Below are experts of layer 3 (counted from 0) of a mixture-of-experts language model. Rows are named router (the router's row for the expert), up (a neuron's input weights, with its number), down (a neuron's output weights, with its number) and show model dimensions 0-159. Each number is 50 + 15 x the weight over its row's rms, rounded and kept within 0 to 99.
After each expert's rows: a language model's description of what the expert responds to; "mostly gets" lists some tokens that are sent to it at least half of the time. This comes from a sample of Wikipedia text that the model never trained on.

# expert 62
router:46 58 41 21 49 56 69 46 51 55 20 31 45 44 57 44 74 61 64 40 33 67 79 69 48 62 48 47 47 26 65 65 41 86 59 50 45 44 54 57 35 55 85 43 43 60 28 45 86 62 43 48 47 39 61 35 52 47 64 81 62 48 55 58 45 17 09 48 60 39 52 41 68 36 55 33 59 33 45 27 76 46 75 54 50 51 39 55 44 61 49 62 71 36 71 47 47 35 48 31 63 54 65 62 44 60 47 71 52 51 36 66 68 70 63 39 75 36 45 36 63 18 45 56 40 54 29 71 51 70 29 46 50 43 71 52 49 65 56 51 52 50 49 42 33 27 56 49 22 40 77 65 79 66 49 66 52 13 29 59
up0:60 38 48 54 63 41 28 28 61 37 41 22 61 56 67 55 28 58 68 45 73 46 53 44 24 49 36 46 63 47 64 47 30 55 64 30 63 47 62 56 60 62 43 64 48 42 28 32 68 33 65 51 51 61 64 46 32 34 54 68 38 46 60 46 66 15 65 53 66 52 48 03 53 60 36 46 39 33 38 30 70 25 34 34 24 69 41 56 45 60 67 43 68 26 76 64 50 62 69 26 32 56 32 42 45 36 28 34 43 67 54 50 56 29 44 37 46 35 56 59 39 35 64 33 66 77 43 52 47 59 83 49 68 62 66 43 47 27 82 31 36 40 38 24 32 37 47 35 52 74 50 63 41 88 48 61 54 39 54 64
down0:66 36 50 62 39 41 54 28 48 56 46 68 12 71 73 64 60 69 54 52 23 20 66 58 35 46 50 52 46 38 39 41 49 41 51 57 55 61 65 72 98 61 65 43 48 43 57 52 47 54 47 40 45 80 31 61 46 50 75 46 50 36 35 60 32 63 77 42 36 45 44 76 33 66 62 69 29 45 42 46 56 65 39 37 47 29 51 41 28 43 25 46 29 38 52 82 61 29 69 50 52 50 53 27 68 34 29 55 70 21 42 66 33 57 59 38 61 67 61 42 57 43 23 51 34 53 56 32 85 39 15 49 40 47 59 53 73 47 56 22 52 46 57 43 69 39 57 32 61 50 47 66 58 17 59 60 36 34 70 40
Clause-linking words like when, while, until, because, of, be, plus inner b/m/mp pieces like sy-mp-toms, ze-b-ra, wish-b-one.
mostly gets: " when", " while", " follow", " App", " including", " until"

# expert 46
router:34 46 40 40 38 61 56 66 22 61 49 41 70 41 93 27 35 53 33 45 46 70 21 58 55 45 47 34 61 70 44 88 56 91 68 49 30 38 48 41 24 67 53 51 57 73 21 43 73 50 34 51 51 50 62 35 32 35 40 35 31 50 62 23 79 63 57 59 42 60 48 57 56 53 20 84 51 69 51 41 40 38 71 56 50 41 72 78 28 44 43 37 41 60 50 46 37 42 74 40 39 38 54 29 39 45 43 22 57 42 49 53 63 54 39 53 60 41 47 57 60 67 34 58 34 54 69 46 48 51 49 59 61 74 12 49 61 69 69 34 49 71 26 42 54 63 38 52 48 53 27 50 65 72 59 52 57 41 67 74
up1:29 47 60 45 64 75 64 34 56 60 49 41 40 28 58 27 37 59 47 51 45 63 47 33 33 70 50 62 77 65 31 30 23 67 54 59 51 45 46 54 39 37 64 64 42 77 53 27 61 30 60 54 50 34 77 42 19 21 66 52 54 55 51 70 65 59 71 60 66 04 25 27 58 46 65 60 36 48 17 31 53 53 50 59 56 67 61 45 69 43 51 52 41 42 56 46 31 47 69 38 70 50 84 33 48 59 25 37 65 61 45 41 57 76 69 55 39 51 62 43 62 68 41 65 41 67 38 61 47 60 55 24 60 64 12 65 37 44 71 27 34 64 33 37 47 65 62 44 58 61 72 81 69 47 44 56 65 51 56 46
down1:47 58 53 51 43 57 86 77 60 28 50 32 64 42 74 39 50 34 58 29 68 66 46 40 47 15 20 39 53 59 39 76 49 20 42 48 44 44 56 28 45 42 57 31 62 46 43 36 57 58 61 51 64 61 56 37 66 46 60 66 00 31 45 30 51 78 43 41 60 47 46 46 50 71 60 34 57 34 61 47 37 59 39 46 65 27 57 75 54 37 43 50 86 44 47 63 75 49 45 35 63 22 55 66 45 47 46 44 47 66 65 45 40 63 45 63 49 44 53 46 39 57 36 38 77 66 64 56 82 59 23 48 48 72 23 60 59 17 47 54 32 65 49 25 50 53 22 47 19 40 45 51 70 64 52 49 62 77 46 57
The letter d or D as a separate mid-word or word-initial piece, as in Cuer-d-ley, squa-d-rons, In-d-ustrial, O'-D-onoghue.
mostly gets: " D", " d", "D", " Ad", " Do", "d"

# expert 53
router:71 71 32 37 36 51 62 27 19 38 48 62 64 59 35 60 39 21 67 63 35 37 49 32 44 53 90 31 50 38 53 38 42 52 39 44 30 43 53 47 58 50 53 45 55 34 50 51 50 44 53 46 34 54 50 55 46 53 59 40 58 38 47 62 55 73 68 47 65 42 59 47 76 73 57 54 78 64 35 27 64 43 37 68 37 65 48 40 53 56 53 70 28 89 67 63 53 21 25 53 65 69 61 59 47 86 84 76 53 54 66 58 46 57 40 38 46 66 39 47 44 50 81 53 48 48 24 49 21 51 67 63 46 43 60 55 42 26 41 58 75 58 28 87 41 30 40 49 47 50 31 77 36 30 52 43 73 16 57 53
up0:39 63 60 29 47 38 48 38 31 76 54 51 14 18 50 57 48 56 62 62 38 31 56 33 31 42 39 43 62 55 57 51 43 43 66 55 43 39 59 58 42 44 42 67 62 33 59 30 64 59 58 21 43 77 34 62 44 45 36 69 51 58 72 31 60 37 27 64 55 42 68 36 59 38 28 29 27 47 34 41 92 36 45 64 31 49 57 38 67 47 34 72 22 34 55 82 49 74 50 33 47 52 47 30 56 23 67 22 50 51 31 45 61 65 20 55 28 54 63 70 48 42 38 15 53 60 76 57 60 50 51 66 55 71 45 54 57 46 63 53 45 38 43 46 62 55 39 60 46 69 57 76 51 69 20 68 49 37 83 50
down0:53 36 43 60 79 40 61 54 67 53 55 31 15 65 70 56 33 77 73 58 27 27 53 50 45 55 69 48 60 75 53 24 57 83 28 43 67 42 47 65 50 22 65 41 39 78 32 36 42 46 54 65 44 71 36 60 57 34 78 70 44 47 43 55 41 69 60 68 40 27 61 44 35 62 46 53 26 49 35 58 68 62 29 64 34 41 58 30 39 73 37 34 52 73 83 72 74 30 62 46 34 60 50 50 46 40 21 56 40 54 66 53 13 54 60 63 43 65 77 52 56 36 62 38 50 51 42 56 60 43 54 43 41 38 44 45 55 55 59 60 63 61 66 70 65 73 37 36 71 49 39 34 27 52 49 43 76 55 45 83
Verb endings ed and ing completing verbs like agreed, continued, according, kidnapped, plus verbs came, been, began, born, married.
mostly gets: " came", " been", " based"

# expert 5
router:26 47 43 35 50 29 52 49 37 39 48 40 43 80 53 26 52 43 53 68 49 72 56 76 55 35 38 53 50 26 41 44 82 59 73 39 22 59 41 27 51 50 44 44 57 53 27 55 65 67 80 55 53 62 80 56 61 50 70 45 55 50 39 71 78 42 58 34 48 40 58 51 43 59 65 71 60 71 58 30 44 70 76 38 52 46 49 56 64 68 62 61 36 33 39 62 56 32 51 61 52 36 53 20 74 87 47 23 43 54 74 49 47 78 48 30 54 54 36 44 64 63 69 43 32 61 22 39 55 22 41 38 35 54 46 48 41 67 64 55 65 78 27 28 67 59 54 92 51 34 51 29 59 54 49 61 73 56 63 36
up1:33 44 64 42 54 47 65 39 62 25 76 58 58 54 29 45 32 46 44 41 71 53 57 64 55 56 57 49 63 37 40 34 37 70 60 44 68 25 46 35 52 22 32 38 50 59 28 54 75 38 45 72 57 33 87 63 18 44 68 50 69 34 39 39 87 40 37 42 62 04 55 63 66 44 61 34 60 43 38 39 57 50 30 39 49 50 61 46 83 53 54 27 39 50 62 59 26 64 76 44 52 26 38 13 57 61 48 51 54 62 69 57 71 72 55 40 35 44 51 60 33 32 44 69 33 52 42 55 44 64 63 36 53 69 25 58 34 58 58 46 47 39 10 40 52 75 52 49 62 67 62 34 57 56 60 65 48 57 76 34
down1:55 67 63 44 35 64 64 64 43 53 24 79 50 69 65 45 27 49 56 24 53 81 57 51 51 36 52 33 46 66 21 59 56 33 50 62 49 67 54 74 54 71 51 34 42 71 60 59 36 63 41 29 48 44 22 28 39 32 61 57 40 21 40 33 45 41 49 49 58 73 62 53 48 64 51 52 64 41 55 32 67 44 68 45 44 16 27 74 33 30 49 76 32 72 53 27 33 56 70 39 77 44 74 59 42 60 70 31 41 83 54 41 42 41 47 45 21 47 58 44 61 30 33 36 44 75 54 51 56 57 49 82 03 44 65 30 44 51 39 45 49 42 46 28 53 33 58 29 66 67 59 43 71 51 45 51 51 55 63 59
Word pieces inside longer words, often after w, th, re, as in overwh-el-med, thum-b, spoke-s-man; also whole verbs like said, announced, wrote.
mostly gets: " said", " announced", " wrote", " Born", " will", " help"

# expert 40
router:42 62 73 60 27 33 53 59 14 46 54 64 48 37 58 67 55 46 37 51 63 30 69 54 48 55 56 53 55 46 70 78 54 65 65 30 53 63 74 74 39 60 54 74 55 52 44 43 38 43 55 50 24 42 57 61 65 60 35 43 30 61 63 50 70 66 77 51 45 70 66 26 41 43 51 88 33 54 48 60 77 25 50 54 60 65 40 54 77 68 49 27 46 32 55 68 38 37 43 58 47 32 70 25 45 46 49 46 54 60 55 41 60 56 32 51 93 42 56 56 51 59 51 40 98 31 48 32 41 51 59 17 61 77 53 77 52 34 76 59 31 39 32 67 41 53 68 74 62 53 47 48 66 48 72 48 54 76 63 58
up4:40 45 73 77 53 31 35 54 36 43 40 60 54 48 57 40 39 25 81 66 47 58 24 48 39 47 42 53 54 68 96 73 39 61 58 31 34 24 79 55 60 61 36 52 55 62 61 45 40 86 51 42 39 42 55 79 54 51 36 62 60 74 76 43 64 60 51 51 59 55 60 70 36 52 65 53 50 39 72 72 49 42 42 57 56 29 54 69 47 31 65 39 53 49 55 62 26 45 48 35 63 42 44 69 80 56 49 57 50 44 48 55 69 54 34 77 68 47 48 36 72 66 73 38 38 67 44 09 43 55 60 41 45 62 50 79 48 25 51 21 42 38 23 55 42 78 55 65 49 51 60 75 33 49 79 26 69 66 55 47
down4:48 40 72 48 50 58 46 29 40 69 69 68 65 17 73 48 25 51 52 52 75 43 35 34 57 48 59 54 33 23 53 44 52 56 63 29 41 29 46 19 52 56 25 09 40 49 59 63 48 41 20 54 62 44 62 70 47 73 43 54 65 43 67 48 31 40 44 52 65 21 55 31 57 72 46 75 74 59 76 58 54 27 52 52 62 53 57 70 25 55 62 29 46 49 41 66 51 65 51 70 60 52 58 28 45 53 58 46 38 56 28 51 53 44 64 39 55 50 84 45 75 55 61 74 55 49 86 22 65 48 28 81 34 38 52 50 60 57 54 43 59 20 59 52 41 61 57 76 33 35 65 81 64 44 41 41 59 58 62 65
Consonant-cluster syllables like tra, tri, gra, ro inside words (frustrated, orchestra, Detroit), word-initial con, Bra, Tra, and coordinate minute numbers.
mostly gets: "tra", " Bra", " Tra", " con", " Bro", " opera"

# expert 39
router:42 66 87 37 46 62 54 43 61 42 45 33 42 54 29 65 86 83 66 71 20 46 55 55 48 53 43 69 76 69 65 43 18 66 34 60 41 47 51 49 34 49 64 66 42 54 64 92 54 46 46 43 34 60 40 24 47 44 39 77 47 48 39 68 31 40 48 45 49 40 38 58 72 19 27 52 51 54 14 30 46 66 50 47 33 29 60 50 41 60 48 60 43 47 38 72 60 60 54 62 72 30 36 64 37 50 43 67 67 45 53 31 53 50 58 40 40 81 59 45 29 57 23 61 68 61 62 24 43 50 55 54 50 33 36 45 25 28 31 39 56 46 58 47 37 48 39 53 38 31 52 42 41 29 57 59 76 79 25 26
up0:47 39 50 57 58 74 25 31 48 16 55 32 43 39 63 41 27 69 56 47 48 39 22 41 48 42 39 31 39 69 38 56 48 33 42 37 53 58 48 58 42 56 15 48 42 31 36 47 73 26 38 51 39 62 55 42 24 39 28 59 68 68 41 44 64 44 37 64 77 50 35 50 35 65 12 33 17 13 46 26 55 45 51 72 50 33 43 39 63 66 46 63 35 46 53 63 47 73 63 45 50 53 40 58 54 41 68 53 61 58 28 72 48 64 27 54 32 39 50 63 19 39 76 45 58 59 74 51 70 74 42 54 49 90 51 47 63 34 96 39 39 38 47 47 45 39 39 60 45 60 34 58 50 69 48 39 69 38 59 59
down0:39 95 56 52 38 42 14 43 54 54 56 48 36 37 63 43 36 40 85 45 53 52 57 54 54 81 65 59 41 42 59 51 41 44 53 32 44 55 38 66 58 37 86 55 57 48 31 40 46 56 34 55 15 51 53 43 31 50 55 27 40 19 67 77 36 46 58 55 39 50 34 57 26 61 52 76 59 64 34 46 39 42 41 78 38 61 44 29 28 54 29 88 35 52 68 42 55 40 68 60 40 34 41 23 48 70 45 50 52 47 42 67 47 54 50 41 41 30 68 44 26 54 37 58 67 51 47 41 61 39 43 69 49 36 70 17 66 19 56 54 30 36 63 70 47 25 35 44 38 49 30 46 55 25 37 43 75 79 43 61
Line breaks ending sentences or table rows, plus word-final pieces like sens-or, Hon-or, determin-e, and verbs like include, provide, describe.
mostly gets: " include", " provide", " describe", "rect", " support", "±"

# expert 1
router:20 69 62 51 63 65 69 67 34 62 55 43 40 48 57 37 79 65 52 36 32 60 72 82 43 45 63 34 42 65 43 70 39 41 30 72 43 59 40 51 41 23 46 50 48 41 50 34 43 51 74 55 13 55 73 45 46 39 17 38 54 58 44 20 64 80 29 47 88 35 81 66 56 69 59 50 52 71 44 37 55 65 69 54 51 58 61 54 26 64 65 43 59 46 56 61 58 61 49 59 45 47 30 40 81 58 66 26 62 37 73 33 34 67 56 33 59 45 45 79 52 40 61 66 59 65 45 67 23 33 32 38 41 61 49 42 48 58 30 52 66 56 52 40 38 76 43 24 50 43 68 68 65 54 52 39 33 62 36 31
up6:69 43 53 71 31 72 53 68 74 51 74 49 46 69 41 83 33 71 39 47 72 63 71 59 59 40 39 58 64 41 60 45 63 67 43 40 59 46 27 92 52 46 62 55 32 53 48 69 34 41 63 40 34 39 33 46 43 71 65 43 44 54 72 28 73 44 69 72 62 21 42 46 30 75 56 47 70 51 44 41 48 36 32 52 75 37 68 50 63 54 44 57 56 42 47 48 69 34 40 48 57 54 63 65 41 51 87 33 68 43 73 66 51 18 49 70 57 51 67 40 36 49 45 36 46 58 58 66 70 59 70 38 33 42 75 54 61 73 57 57 25 46 54 52 62 77 39 23 10 49 43 39 45 29 68 64 52 62 35 27
down6:57 41 59 78 87 60 33 31 33 38 58 61 72 60 51 63 52 79 50 53 52 38 67 45 18 55 35 66 63 43 58 39 58 74 60 47 54 35 76 43 51 58 40 42 93 66 47 74 46 69 37 34 45 46 35 26 42 53 23 45 26 52 60 43 49 35 40 66 58 35 41 64 56 21 44 40 60 57 61 43 88 43 51 47 38 29 43 32 72 41 54 58 48 37 87 57 69 54 46 63 68 39 47 82 78 39 51 42 39 49 64 43 37 37 25 65 58 61 33 47 65 61 80 76 41 45 44 63 48 64 47 45 26 71 74 50 44 74 34 57 64 33 59 69 43 50 67 63 66 40 47 55 57 52 61 61 74 37 45 32
Inner word fragments after a consonant onset, such as sc-old, sl-ick, s-har-es, plus the verbs are and were and plural -es.
mostly gets: " work", " are", " were", " commun", "low", " trans"

# expert 54
router:36 62 57 49 81 38 44 68 21 79 52 42 55 25 54 55 72 47 38 44 44 50 29 39 69 39 39 60 59 67 45 72 32 27 50 58 60 21 74 55 44 47 43 50 52 70 45 47 61 54 25 37 31 51 28 52 50 51 45 98 72 43 47 59 73 50 54 42 33 74 52 55 55 81 42 68 65 52 64 49 59 60 49 54 38 48 32 24 19 61 55 56 37 42 44 34 32 82 60 54 79 50 54 65 43 52 41 65 58 47 58 66 48 45 62 45 61 45 40 40 51 46 52 59 53 38 69 38 61 29 78 33 51 49 79 76 56 49 42 21 28 78 23 44 53 82 41 36 80 39 60 35 27 49 54 28 48 62 56 39
up1:61 63 99 53 41 53 48 78 54 45 35 49 53 67 60 09 59 55 45 27 50 73 78 58 35 55 35 52 31 41 44 49 58 42 59 66 79 43 52 55 57 28 22 37 55 62 42 25 57 65 65 37 48 39 35 50 52 47 34 82 71 58 19 50 64 63 50 57 70 38 37 59 59 64 22 54 59 52 35 62 43 54 64 55 50 52 33 40 51 50 59 40 24 46 59 72 35 61 63 41 43 50 58 46 69 60 70 38 50 55 71 45 51 69 83 28 14 61 42 30 39 53 59 69 35 48 21 66 40 67 90 51 48 61 38 63 45 50 52 64 64 43 42 52 50 52 65 59 59 54 54 14 49 87 51 55 48 39 54 44
down1:44 59 34 70 67 75 43 52 38 49 38 54 62 53 62 44 33 16 64 47 67 49 33 55 47 42 42 54 51 42 59 68 31 51 35 42 28 61 50 52 25 47 99 42 51 44 49 45 35 64 39 37 68 49 74 40 41 42 59 53 42 32 34 52 38 35 29 45 63 71 72 31 60 67 45 67 78 63 38 15 70 59 60 24 55 36 56 45 40 31 60 47 53 58 76 27 60 40 46 63 17 47 60 49 44 52 45 63 46 49 40 38 72 56 16 44 17 42 67 19 59 36 64 45 55 32 33 40 68 48 70 41 59 56 16 32 42 65 55 23 51 46 18 38 40 37 60 49 48 41 25 52 55 80 34 30 52 50 50 43
Short syllables like ra, ro, ru, ha, ba starting or continuing names and words, e.g. Tarragona, Taghagata, basis, limited.
mostly gets: "Japanese", " Ru", "_", " Ya", " Team", "ru"

# expert 2
router:62 78 46 14 57 52 43 50 41 54 61 58 49 45 67 67 49 57 27 76 62 65 46 48 64 45 50 66 71 52 47 42 52 47 76 33 61 33 53 74 71 48 45 45 20 55 10 57 42 51 71 37 38 48 56 21 43 96 52 56 53 69 39 71 74 86 52 51 68 61 48 49 36 29 71 57 23 72 60 47 43 58 49 37 51 58 32 43 58 56 27 47 36 46 34 66 38 76 61 67 46 48 36 48 42 50 30 56 53 52 42 66 55 77 34 22 39 68 55 43 39 51 43 19 62 31 44 77 68 53 69 61 49 78 63 41 28 56 47 62 34 68 47 63 68 62 33 41 31 43 37 37 57 26 59 38 55 73 45 57
up0:70 65 67 62 50 76 43 30 52 46 57 36 28 25 42 26 37 66 48 52 51 36 23 49 25 52 24 43 56 41 44 48 44 54 53 50 66 55 70 72 75 55 46 22 64 52 41 53 87 49 37 62 30 84 51 20 31 38 66 47 45 58 70 42 55 61 27 56 76 45 67 62 22 34 37 40 30 37 54 57 44 55 25 42 46 31 39 47 71 56 54 58 42 58 59 77 50 39 63 26 44 53 30 75 57 40 61 37 39 39 38 67 43 57 23 54 49 44 58 62 61 63 30 39 47 53 84 66 44 71 54 60 64 92 48 36 32 50 64 50 32 48 48 43 70 77 45 60 36 47 45 29 54 85 35 36 42 39 57 41
down0:10 35 35 93 32 38 67 69 55 42 40 58 26 45 44 55 18 53 76 53 42 57 64 53 57 31 64 43 35 63 61 35 36 76 49 53 38 44 49 42 53 59 77 55 53 64 46 35 38 45 50 36 24 52 57 45 29 63 65 43 40 33 31 58 22 37 45 50 21 46 25 59 46 60 62 47 36 62 26 51 50 49 25 43 58 38 52 27 37 61 51 73 64 26 60 49 42 25 37 43 62 70 52 32 87 61 40 41 56 28 48 51 46 83 64 37 60 54 38 49 54 62 53 59 70 70 66 43 46 46 49 46 30 32 11 36 59 48 51 54 63 57 79 66 59 36 71 66 68 61 42 60 68 18 42 48 67 53 71 50
Consonant-plus-a word pieces inside Japanese, South Asian and other foreign names, such as Shi-ga, Ichi-ga-ya, Shi-va, Ka-, Na-.
mostly gets: " Ka", " Japan", "ga", " make", "za", "ta"

# expert 10
router:47 48 37 65 69 55 31 79 74 55 51 51 44 29 16 57 62 62 86 27 51 63 66 84 68 43 66 44 55 61 48 65 53 44 30 66 32 26 63 56 47 53 23 63 29 61 69 49 45 49 46 45 51 68 43 65 34 56 55 69 56 50 50 27 47 48 44 43 66 47 54 48 46 32 48 59 89 76 44 25 36 18 41 40 47 59 25 49 42 51 71 30 31 40 51 51 48 46 63 51 61 51 48 48 63 80 27 56 27 51 42 50 69 64 52 63 54 52 52 59 73 45 59 39 37 62 43 51 50 62 22 67 69 25 45 61 29 46 21 17 60 58 67 56 71 72 40 16 31 53 55 41 30 51 59 64 44 75 26 48
up7:60 41 42 49 69 26 21 92 54 44 62 31 46 28 59 27 31 71 67 46 72 61 42 57 43 62 46 61 67 60 25 81 29 56 34 50 38 53 45 47 44 60 37 35 49 55 58 64 40 51 49 48 65 71 62 65 32 72 59 65 56 70 41 39 33 53 42 36 40 17 49 51 53 48 53 49 75 33 44 36 55 22 34 63 57 41 65 36 41 97 59 80 37 40 43 70 55 62 65 39 33 62 62 55 62 43 42 53 57 77 79 46 63 62 50 60 57 17 78 54 67 80 51 45 64 66 40 46 70 41 39 37 52 38 47 57 38 50 39 40 82 28 59 36 48 57 48 71 50 58 37 40 24 45 35 64 36 55 54 21
down7:12 41 46 66 57 59 43 59 48 33 54 75 54 33 65 53 42 62 36 46 52 60 57 46 64 46 58 55 29 50 54 60 60 62 45 34 35 68 10 63 41 83 31 62 56 37 87 42 46 58 61 46 45 62 75 39 37 50 32 40 32 33 36 57 54 61 45 46 32 39 59 25 66 72 62 57 39 81 55 55 68 61 64 44 21 45 51 60 36 32 69 58 34 46 67 43 53 50 38 34 67 42 44 31 53 38 57 55 49 56 63 20 47 58 80 34 56 46 47 35 51 24 68 33 63 28 43 09 75 27 36 57 37 48 71 36 60 52 19 51 21 36 55 54 36 60 32 55 57 40 50 46 58 38 93 34 47 49 30 38
First word-piece of a common word after a space or opening bracket or quote, like bor(dered), act(uality), com(mittee), plus we, you.
mostly gets: " we", "Note", " tradition", " you", " what", "style"

# expert 23
router:65 40 35 69 42 56 55 63 57 47 45 49 40 31 73 47 58 59 78 75 38 37 74 65 62 38 44 65 58 51 73 22 50 35 47 48 48 56 37 58 50 51 28 70 46 54 60 64 41 56 50 10 35 14 69 66 37 38 59 27 62 44 54 55 53 98 41 38 48 68 43 62 57 43 31 67 46 33 55 38 40 49 62 31 54 46 23 20 60 67 23 42 48 39 63 71 41 36 29 61 40 59 35 55 51 80 40 49 54 64 66 07 54 36 58 59 50 31 31 50 32 50 54 76 21 38 57 40 26 41 52 80 46 48 58 52 87 67 55 28 45 25 41 51 35 47 61 52 31 56 48 66 56 34 52 60 56 61 39 55
up7:38 35 54 40 61 44 38 92 17 45 39 73 46 51 50 70 47 56 46 47 48 51 62 54 33 32 64 35 33 67 55 55 44 65 27 70 30 04 56 28 55 38 70 49 16 44 37 27 58 42 47 43 45 72 85 46 72 47 52 68 62 52 64 46 38 57 42 59 54 59 37 60 45 48 65 46 46 38 70 38 57 48 37 38 42 44 45 67 52 89 60 67 48 23 45 31 45 38 73 64 36 43 45 44 63 35 44 60 63 73 79 40 50 44 38 29 55 58 56 52 73 55 38 17 46 80 48 41 49 55 49 27 62 66 43 26 82 52 48 53 65 35 28 61 76 38 52 59 63 61 27 48 44 43 57 84 51 30 57 33
down7:41 38 50 63 73 65 38 64 91 43 19 72 56 61 56 44 42 71 22 44 34 62 42 52 46 56 32 60 48 38 68 71 47 69 43 43 79 34 37 53 61 59 43 26 65 34 41 16 56 35 52 46 43 18 63 44 78 63 33 38 71 23 79 41 48 38 31 63 06 47 49 42 42 70 68 48 26 36 47 38 51 48 33 36 35 41 60 58 65 49 23 36 73 69 36 52 44 56 51 46 45 51 20 52 60 81 26 53 39 36 43 64 35 56 74 44 49 61 48 51 31 35 45 49 45 40 48 41 69 46 43 61 38 55 41 48 39 68 44 32 52 32 55 48 27 56 62 54 51 62 76 49 37 55 56 22 55 35 17 54
Middle syllables after prefixes like pro, di, hus, in Pro-vi-nce, di-vi-ded, Aus-tri-an, hus-b-and; also word starts vi, se, Vi, tri.
mostly gets: " vi", " se", " Vi", "vi", " 2019", " 2014"

# expert 28
router:26 48 35 53 44 37 39 29 36 30 54 46 29 42 42 85 52 68 49 22 33 72 69 56 70 28 39 50 69 51 66 51 41 52 45 58 45 52 40 65 44 37 21 58 42 58 30 77 62 61 61 46 53 34 56 54 48 74 61 45 75 32 26 24 48 31 66 56 46 41 28 42 52 80 63 55 46 34 44 47 38 51 62 72 16 70 59 42 41 16 66 73 41 27 53 47 60 32 68 32 40 61 50 44 47 31 60 65 58 52 42 72 45 79 55 50 58 57 49 32 88 38 23 47 44 48 77 68 57 62 35 64 32 44 43 42 73 35 43 41 73 81 64 57 54 57 57 18 45 46 39 56 57 59 61 55 71 36 33 32
up0:20 42 33 49 84 52 36 41 33 45 49 32 42 40 54 52 25 44 35 50 51 47 60 47 50 42 32 42 54 82 67 63 37 53 25 44 85 59 68 99 52 73 50 56 62 63 53 36 90 38 38 45 41 66 60 25 53 58 50 67 44 67 61 64 61 45 61 61 35 51 60 30 53 37 33 51 24 31 45 58 55 49 36 47 45 35 26 21 69 61 53 66 74 41 65 80 39 40 52 41 71 33 67 46 45 43 54 34 56 59 48 50 28 63 36 54 40 39 28 36 36 66 61 55 49 55 70 45 51 38 52 37 57 72 56 64 57 61 99 51 53 54 30 35 44 52 57 59 56 50 54 60 65 60 19 73 53 72 66 40
down0:22 39 70 67 44 18 56 43 32 71 38 55 46 71 59 49 85 55 59 38 36 22 58 45 58 35 66 56 67 70 63 60 26 45 48 56 29 41 78 44 53 57 50 59 48 66 27 49 59 36 58 46 30 69 47 56 47 47 36 54 54 41 61 58 54 41 68 43 47 55 64 39 49 57 34 54 28 61 39 59 22 48 38 41 47 36 49 50 64 56 47 60 25 42 42 52 93 42 44 81 58 67 36 62 56 38 20 80 59 60 33 36 42 39 44 84 74 52 54 20 54 37 77 45 64 82 59 48 46 60 29 48 45 27 46 27 69 44 55 49 70 28 57 80 65 37 63 44 51 78 50 30 34 49 36 42 48 83 57 44
The word of after Some or One (Some of the funds), plus it, per, among, and scattered word-final pieces.
mostly gets: " it", " per", " among", " multi", " It", " one"

# expert 58
router:57 35 61 69 33 68 56 51 18 50 49 29 39 61 39 46 41 33 57 42 64 59 54 43 26 57 43 55 35 55 62 28 43 75 48 41 80 42 66 46 66 48 64 49 24 54 29 47 35 56 34 28 45 74 08 38 75 45 68 79 40 40 38 35 40 47 60 51 41 68 51 71 53 32 78 55 66 84 59 60 62 56 72 51 73 34 60 34 56 56 29 46 42 55 60 36 54 68 41 65 30 71 55 30 59 47 49 60 49 35 60 19 18 61 74 65 66 74 37 36 52 40 53 21 30 41 49 51 42 46 37 61 79 52 23 57 51 45 58 65 49 61 67 40 23 57 33 39 44 61 26 58 63 38 35 64 60 33 57 31
up1:47 40 68 42 42 57 55 44 56 73 66 61 35 56 68 56 44 45 60 48 34 70 27 59 43 80 49 64 58 57 35 46 29 36 57 50 99 31 63 22 53 28 60 41 78 77 54 48 66 40 40 77 42 48 58 46 47 29 76 27 45 61 30 39 56 26 64 36 62 17 37 57 45 43 81 45 52 39 42 31 63 48 40 63 57 58 53 51 62 51 51 45 53 58 44 57 54 54 75 32 64 32 36 19 55 51 41 66 75 22 67 48 61 68 53 48 44 54 51 35 62 38 77 53 53 62 45 83 65 45 36 48 56 69 32 50 48 52 48 67 45 35 35 53 34 87 84 49 65 37 54 51 55 71 91 66 58 58 46 59
down1:32 75 66 37 57 53 47 71 74 49 64 55 42 25 36 54 50 50 51 48 73 61 67 91 53 31 22 29 55 83 18 68 71 66 53 54 45 30 58 42 46 32 72 54 65 38 35 59 52 64 59 56 51 27 37 72 45 42 38 52 59 26 45 07 66 67 35 54 39 37 33 33 74 77 38 54 60 66 43 51 41 48 48 31 54 42 52 54 28 52 58 64 66 42 48 75 68 39 47 39 71 44 65 63 50 44 46 56 57 62 55 29 47 43 60 39 17 24 71 42 60 39 25 66 57 73 28 40 53 49 64 42 52 60 60 53 34 31 55 45 84 75 25 51 39 47 63 38 56 43 41 39 39 31 52 65 40 74 62 53
The ending ed, ated, ified on past tense and participle verbs (praised, nominated, died), plus whole participles named, known, based.
mostly gets: "red", " named", " based", " established", "ified", " called"